From a checkpoint of a small mixture-of-experts model trained on Wikipedia.
Size: 19 layers, width 192.
Experts: 32 experts in each of 19 layers, 48 SwiGLU neurons an expert.
Training: a variant of Adam for the experts, 252M tokens, 5663 steps.
Below are experts of layer 5 (counted from 0) of a mixture-of-experts language model. Rows are named router (the router's row for the expert), gate (a neuron's input weights, with its number), up (a neuron's input weights, with its number), down (a neuron's output weights, with its number) and show model dimensions 0-191. Each number is 128 + 32 x the weight over its row's rms, rounded and kept within 0 to 255. Numbers have three digits each.
Before each expert's rows: "comes after" lists some tokens at least twice as common just before its tokens as in all text; "comes before" lists some tokens at least twice as common just after its tokens as in all text. This comes from a sample of Wikipedia text that the model never trained on. Tokens count by the router's weight.

# expert 1
comes after: " |", " 1", "|", " W", " 0", " 3"
comes before: " |", "-", "6", "7", "1", "8"
router:160111106146114201135136116114109098150130117144202136162085145124093152103114142202181152115133105137152151138046134143108177060176120103134091148152149179160129152144126088094130113116090134082141168105154167104125143102130088050138090130144208109155135141151138152125188118200048150120170103165127142099087154156102120048117123127118131099112140093150184120088073133100109138112105091083207167119072124136168144148086064125060160128101151127122181110120156125141138148110131123136168143163185208131102148121162154124105090107113152130179092165122092130143139115124078106134
gate0:100097115114182120108158114122071066148138152139098144114142182133079116130123145126146113086138064133173120151079095080133151156150152135182157113097144182130145144153120129159138093200122089187119099093144126116115083165113106120157119223136130113085157157113151121176130165054149099191125179119152077146135103106147133200110138121113106173126115133177113050199091172191143173101132186158095120153099155103162128128085130072132168141140107089170148140140110136138169076127129134157169130167128090135186172102119185138129081167139101117200115146099147155186144109161117162122
up0:104129118099143101094130143127179162157158145128146169172180087117127092122162146138083150129122126109165146126109171133091086159153126162115079139130117135062126080078131102112072117108119193113141155155110159169167114122100176167077172113170147119160143097145113136126079131142176130147104114140210146057129182124119065125107156071092195100152160120093170151109128137163101074054093134062119172116196126091128119141100120124147108131168124097125094114142189118134071109135154049108120091141147145120159096127074111185138148061093170151109142095079186088147151126147093099176
down0:144132136106143134126133119119100133156084124138150132102148096138147117142110088160089082091092097017177134080068193146111156132129096180129123160102183093189139073135100163144099071121077140145143132114122045158088098162154114140125089108151136161135135124106116099090139082074156136107129173121159183125140150112105136096107089138110188137143135113091138168125169146144116131143099143093114153146075092136138156078159108116166216132163100158167127149121084140100169178082106083115094107126136150166131111140168146095162089151189111124077110129164073220110102155096117070191
gate1:140026053165182171152148112126086133145116141195153123174083180112107118122118145107151155103169081175120140068082111113155078141152166115084169126128140168118162142146087157083149123137085097150071142135116097103039095150107112141133162152073146152129126080089160080126123142107134109129129106121132140097140120153110162176113089115103133092139117136105141159144120102127152114124116096149103097119171166077103092154140187098144128111113094104176124178175143177161163133155114192147160080132146124100101098124149124115147188150104106171190092048145169182191137047107134131107
up1:141146145133094114159105173134150142090158112157178101091165141123128131119131147130142131079089135137123126095103114184112137192128103102178155118131144120137082149182194159138131177072107133124112119186165056136084130130138120168160110169162117124106144103181117219153101102135152126117149157154109162140130123144107205197100092107057135107091124086088175160166097205177138094129112135159142181151174181111134139158107111103184122152141109185115097136099117121148141137086063165084065146167132109147074113167063145148114096161127080093111172181163074140143083148140128156156
down1:111165119053168153129147167153083137133222102092139170158110142152117118100130101108074116172157115081132099146186106130115132121096155098106163108119082120177188100128078159166151162178057116174132155102103135169111162096113118095060181176107124155125126101153125112174134140108126103123110130118162123177123131147114123170117140117143102105175111142093173152081132120123161080191147087063163167186121159150098092118121084138133119061180180098135082106113139104127170118112130102101129124186111106129141223124106118142154190062121131108139089100081078085114134144108175165097
gate2:093057082089182145143158085149121159167136152183081104114128128118162154134137117110173166087124077107158121104142100099121138160163181133165111116112132106104149069145182161139155117129157117106135123162132080095167099112139161160168124206101161131076063114159136144144164107175131101149119113132119093147054144134105137191120125128142110100154112118177118129132089101086130142142096147116163065063132176193133124125155089134152151125108134138116132106196110113087118058109166159064171177076124119091193127053104177130106140160147144136192116122089115170137210121179135101149
up2:117125107092101141138162077157150094108088144153123090167107118137144142093151120096111093154129080116109118126093111084149164089174181130073148181125106089131156143113145163124157154092159149122091133169064167099122086143090144111102146106135126109121087130102136145108114176162112099073134124025121206107111110086091139147186170125082149178111128108112147136103117082105089124150132108112250066051121124200137146109165171126166150144099082134186108170110159107116091178128148102089152143086171177193123130130135156084124098160135065118131119124153155133129099142095113069129
down2:138035113079116076120140108102175153124163087129124090105142130084124108120154112147081152124071128124190151100122133070147126148113138127142076137102144169102097095166162094097054123179125121146155092144146138159137092085093099141144116176101100158121073164122108097138162130174093133081128054128143154118126178141145148131085072182150141145142146103113104178130170091072127114116121158153103072148158084143105120144114126106085125089073126106076122148203162108112145130147161118106116150081097131101170179069090172097101074084129139146099084081175156077090094073185157081109
gate3:147134138116107150149126218130108154109130127106158123126150133076155181083125126119205139127167145184084173160061114137155073146097069101088136109134171139084182174064112115130125097151172115085118092094154134125131118098165128099150125132144134166125110116174113106179144135090100134157103133156044118081104171133133133105110141167121086140142114185164082164135087168079085176104091143140190178138107112100061150127122123158082112072122096167124161122078176168119127100117149151183120124113062124129137135085201127088084134105104136154119163131087096093150144128056094183124
up3:156124150122088168117132100150087132132103148118151076117121147146174076094129147133106079100121119129084117100121173129107086086151094066077087115098151119124170140114112156143139187103134131163116151125132142102063127125109151156125092091057145088134055115088129091104068130124074157095070061160084153139156154112127168168143154095182073076127100127123153159105041055130108131096111138130203128175135113126086106185101160110114126120182101149187178154121064169102108136136138123137145130158171115154161118099122071153121169143111161184116117184147178099140091173127085078132
down3:161101127054110090110118113110135118159142143104125077105112073134119104193175138116116105120116170108068153055080173115111110129099186127135138093105157125072128079163151108139117094062101150120080131200109159106131177150063113157148132097163085096106096126093105138105142119072135123089106149101140120167143097150156099118099104072115149122140144137120119105060163088096124185155144139165116088142158109156167135184089159123138098169125110139133143109170181083124148138148097120098158146109146109169196106185122126190157102100115181116042107131172178123141092138162122108233
gate4:121069090132133158164187120171126127166086070100117153147119171087148183134107120113138133118159128175129103064076117081137127081107167097147126139139130143150146152149184128165146118100149155114166115138162084054125117157176121181113092164075144102081149163150130141159118123145135211158118070107067131076148126146059112139138104099109055119167047060138170134166132108135133104171151112192128057119100120149122129132111135171132128115125138093090182099141160153156071132132106159112155179154159134130199115048155064149097127110112105102179124093138128124143115107161123081140
up4:164177115115081060078178168124163155130148151128100131133140106153113183099121155124111064093182167186041160096141142120134106156104137088134159136069088148147184135119169122090175148068143094157156111139192132103119148093214168144125142134145147120128088108184093114116104119055037114084130121175149121144136138163142083149131112073134114116164138125118097124043107125126156120110110087122139114053152104148122159168171110158139110159145149118112129125099166161131101093119078141200157186129125170161118073134150118109117152130112133097107129171072082131124118160099188117148
down4:138113194154076107076154102128150100132170109136139121116130100156118139193123109130135162127127148144176163154114137163105161140057008113117093144129122143162130089148105077090126138131111175102136137079142175097182158182103087123170129072110133175130096112138144074057186132060152111120199105176145132162116079118150115122118151195136147125129148150140124085108133147153135131152089145092101121123111195142094101086098150108109131071149111088113132176090155162124148110160094144094085166083084182192077094168179103125147127143089134091124125108083111154076160124120121187109
gate5:164122150115131072145173120095137100080157105168184143091138126086151102095078137189103091098130150105141130056122109159128124112099099151162148109123098147116107163143161086153100133088058135085086111129110108122076067116166118132163054110182123146129103046111169169122148156109079173126121109132162128149125182120156141124124142122069116114129119090127133139122137192117096091196112131150138157179142087112109073117109148078142123084140080219156092156087177162111165154115120143132146105138076128157125111149124104102106123166119005073116119128157075114092151121139169106082
up5:114171117105080130146110133062144168118121066096089173185105056168103142135217155155163148102160152175124176161102149133131085147159132112094154145184092072140138161115099136084116164118170184111157132088174137089118168059119180095109159095162151123166165094164119103104118145162128098101164105122108126124113090188125117056160141092160152155115097171067124119064127125168105113064162161113139106118133142166132149097181114172134158125103159085098125117134090109189089055139153104155104184119146109086125137125144059114102123111160138125081086176090149130129133113106121172130
down5:158124118142125109110118151073157153124197102197179149082082148152115117095154138142146134123119189123216099149130126142124164099144102096153118135097142076111104177121156089112118131136143151191105120112156182116106118255132100123108084099158107043132099105215179156087076111075104117159098127158193163150154140107135079162116122152133172102151093093085145107100139110148122165142145162096083097123140140101130117154139142136109130155131100130076171083120140103093106155166131120124176179081142175099184059114183135105129069164118132130140145168126132156171092115132135101149
gate6:163152058114133137189152150116091118184141114152123151140084120163162130152110157163172149129163136179103131175186160080180139115159153125153121162123130140095201169143077117108144154132107172114081145155168147092113154086147121130116086141115111088130167130108096145156193144143073163121093154161145124150078103141203065095154122138082175116137047063187151050124167172140147143129117112101206111089131179125090136065160135130154119111093153199136102090149139127141133155107145116138120113076117165135148175115117114070086136172118067126099110085142134146147117156096154170090
up6:149198154175138157144156146095051116104151106103125117111119094074115156088091154113099101136173182086099101113097135102136117075125088078064056164145124128187117075195150161149132119096101116141127162187110078156144104134124190144166112124082116154132091102162154071136052140139149143115111129107177126123146070182082173133060102173123152116125139102135134125142096093065161109175179103154187129139119091143146145169117133148118128115165159107145149140110161103089135139148107114130183137099192167185105098139159172149160078106104129131086111097093187147119151149153155077168
down6:139103107094130155138138186080107147132165123081142165128137083140159150151139161199105131084184106184116115141129144080156097094144084104120154195132158080140132167207075112124146126093086164098162141126066072161122136105100118145154117153120155102215161157138116175110146116146062153160092077177125140081139124142169128120119105157127127079082076075127127121121115149119186127115141144143151123138150174205144110136119162128106132096079146177153182114132110153121041112121131082155161082153154180089167131153124174159119076134202064130136102151111108097177083144135116125149
gate7:142145037129146053123130145106090096118186142119105078122110154159107167131116134196149083055119139146074138138198138092140174146127115078113163074179150133148090159060149133111183034162163090159142128135188090176117121097137122096108086131117133187119081115175103087171066176174119136161131157156079164158126096097143139144150101148102109093185152125160116101101114112103085100095135096116106121156145124140054102126153093060099106160135140128090125096107133083100136091071157174155094110123131116142142130118125155092142154113115109176134097091112084117086137146128114145084
up7:146096083121097107134127110153108102105154145169144086125097157162111129105111134148125103134114117126135139139182156098117200091112125079149153154152051172132079143077124124087119058105123045073087143201107064178128164121126111148153121135138110139161057138170142124112118121148128135128144158103126110076131108048141197161116160178129089137126173178063119133192108176131122141137138091130141149154152128150074139137142056089116124214142109155071111124108160096110150081089189145098191048159169096133111094119139154144176129114110133155146130084144088108134160104119140092162
down7:134093103153180125119105095188121159102075155143166152126113176116096165110156086081155143164093076073180070146163121166127124142162199184119104120164148147161105144173071112107164083143149090136135087158107136114110116117150103089131096085166167133094122151167112147208125086143126173201143114108101119135151153090169204178145119149090131087137134095180134182093119176145118102146093174114128127121142151140042166164199179126103160120137162111064133173128145139119126129160165186115069134141119130117140131122168152124143133106112184100120185082125128116155071123148073108125
gate8:100151104135148098119128152140078102137137090190113185117080122092187146139145169089122185117183090173119138131149140108181056148155127115131146148075120121071168137105149092110089129140153136108095092170191114064114144115138097133175098136057088086114114089120155141092180142180063181139125082128140177121084135189153141141095121081111059121170058138138142119106146143115146094116123160107103073110155197198130095165152142168149131115083161113193167091164129150115090120107061111142131126103158157114176095106151109102132149098112098131132081090120141134180143137071164119138
up8:174085090105098121088074145186077119130127134112126188153075136176146150142173148100119131153101101146163134136186105221161116187158082091185141161086120093136145157186134094108114137149144151170094081092155155094140191090182148147090143148121097169135128122188146146105120111170156114083120127155148140095075170184164150107091123148150088133192102064132194128107149202127128124187140101119175114092128150129128143164124117197118106110144151105071132106128112120126127070114143129171133144129116065180120131167093101123126122150134083118101086197129072144142183134113134135152
down8:067153101223112125133156117158175107164120147155155127139123156155105165129061106097205158148152105143122145107169115162156133123113129178163092056109141188134171160148125136151162114067127116104092081075176106098168060110115101059129130107148186140130113070145187110139099130126147121159133116112124142140161123114090126139085102133126071094135119181074119127135121148112086115173121114083097190124087149158140126146113163118100169084126132066130107112158196135147131155128088139123096106132124089185145143154129109113089128119082207153174178198136129086152189104126199124108
gate9:100124100122082092161141164097155130135135134172088091137138156103099137084123138093118127179162176148111144120162089140127100176140159153159166139103090077109097093043144117116161143107088091098084106125123135131137185132134148150132112134139070159155104157103133154130140176177128135194119178115159149097118133107144121070125169113120093216099147104100118153123134165153060083068159150116075093118134184188130121123166106071181163188082123172149143051165176156130142082134142170088111079161118139127112149199122133159190152113110102121169204116182140084103167114104121111129
up9:120138046143138047091121048145074132154091173097094151080106092107157083127127123171082119150125097132113177170127165117126182157116124128122090068112108103091107108134124127114143075142081163138132152101193125066075076088085116195105107156101148125081106151108139095131130164189186138127122162144152152115133154116086150164164127127104152125092189153181076090093109085128101151118062081073110094110183069082078190136074095088095156121137146072084151126166097123181089160111151126108149087142140130146130141142167126107105113139101140076126147135142142107135115113121118120120
down9:140073101169115116050134105113138220124099104101125129142168211205130125147143127083069150128083109121080102136148140103093133091163142136182159150107165112107123096122115120139112118155148088178125100139131113183112171141113222110107157080153118068098126129054174048150145148117150148093116121063136136107108191145102086075098119098126143087108091126145102097130174125179118167150096154139130108104131163102089137169101140146112156150191122110164069139133123136037094130166128152132107114102158177118169062142156102160114154133125110090103115132129126164126107085162124109181
gate10:168122065190179141149184203159139131122109139135151129115091124178138165138070130144157115096185169161120140080141092090091141141104095074152155115125107122144126151146167070150152142097123181136121113116139154122148125101151091090138091170128165159074129141116115169177177079071101140074169163125093131115152136154123162171174087094125108075141094098111114111137168128081164140094074150147200144101095124095119075142105130153061124121082149183130133141116132117139124176118137180145188120152115135127138114106106074076084116172170148090099211219129129071150140104135153160115
up10:153134149099130154123135106128148175123147174083129053171101099160136121174137148169124150081178112123136121140105126136144103093131128097104162148121120046181062162183104132139162141042091167134110124152144169134149121076112104109159110114059124137114135205140129108152142125132136175088137125149108142174121089150099142077171100113132078145120150107177165187097093108136165110176059117126178146135083117131161067129107157194069111138112151133142129174093141146092109198121098143167161122145123131176145076056159165090060077142123089169088157175136134114172119113124108177144
down10:091095128095157079066165124153143119170150065112173178109170135154173114140123160075116130089154144163138169070106124141112153208117127124142099075181179191120128140143174136119102143138159120155139151180108062208113130092150086195101119127126179098157070137105091140115092150135112105138135099105134128093119182125160047084150130075153134102121147152075127140096137139075105113073119197152142154107128143110124150201120122064114151150106146177150169128088093137156141140159223135125146095142110098181175164134147123086106123104182136145149129148139156102091139150139162129149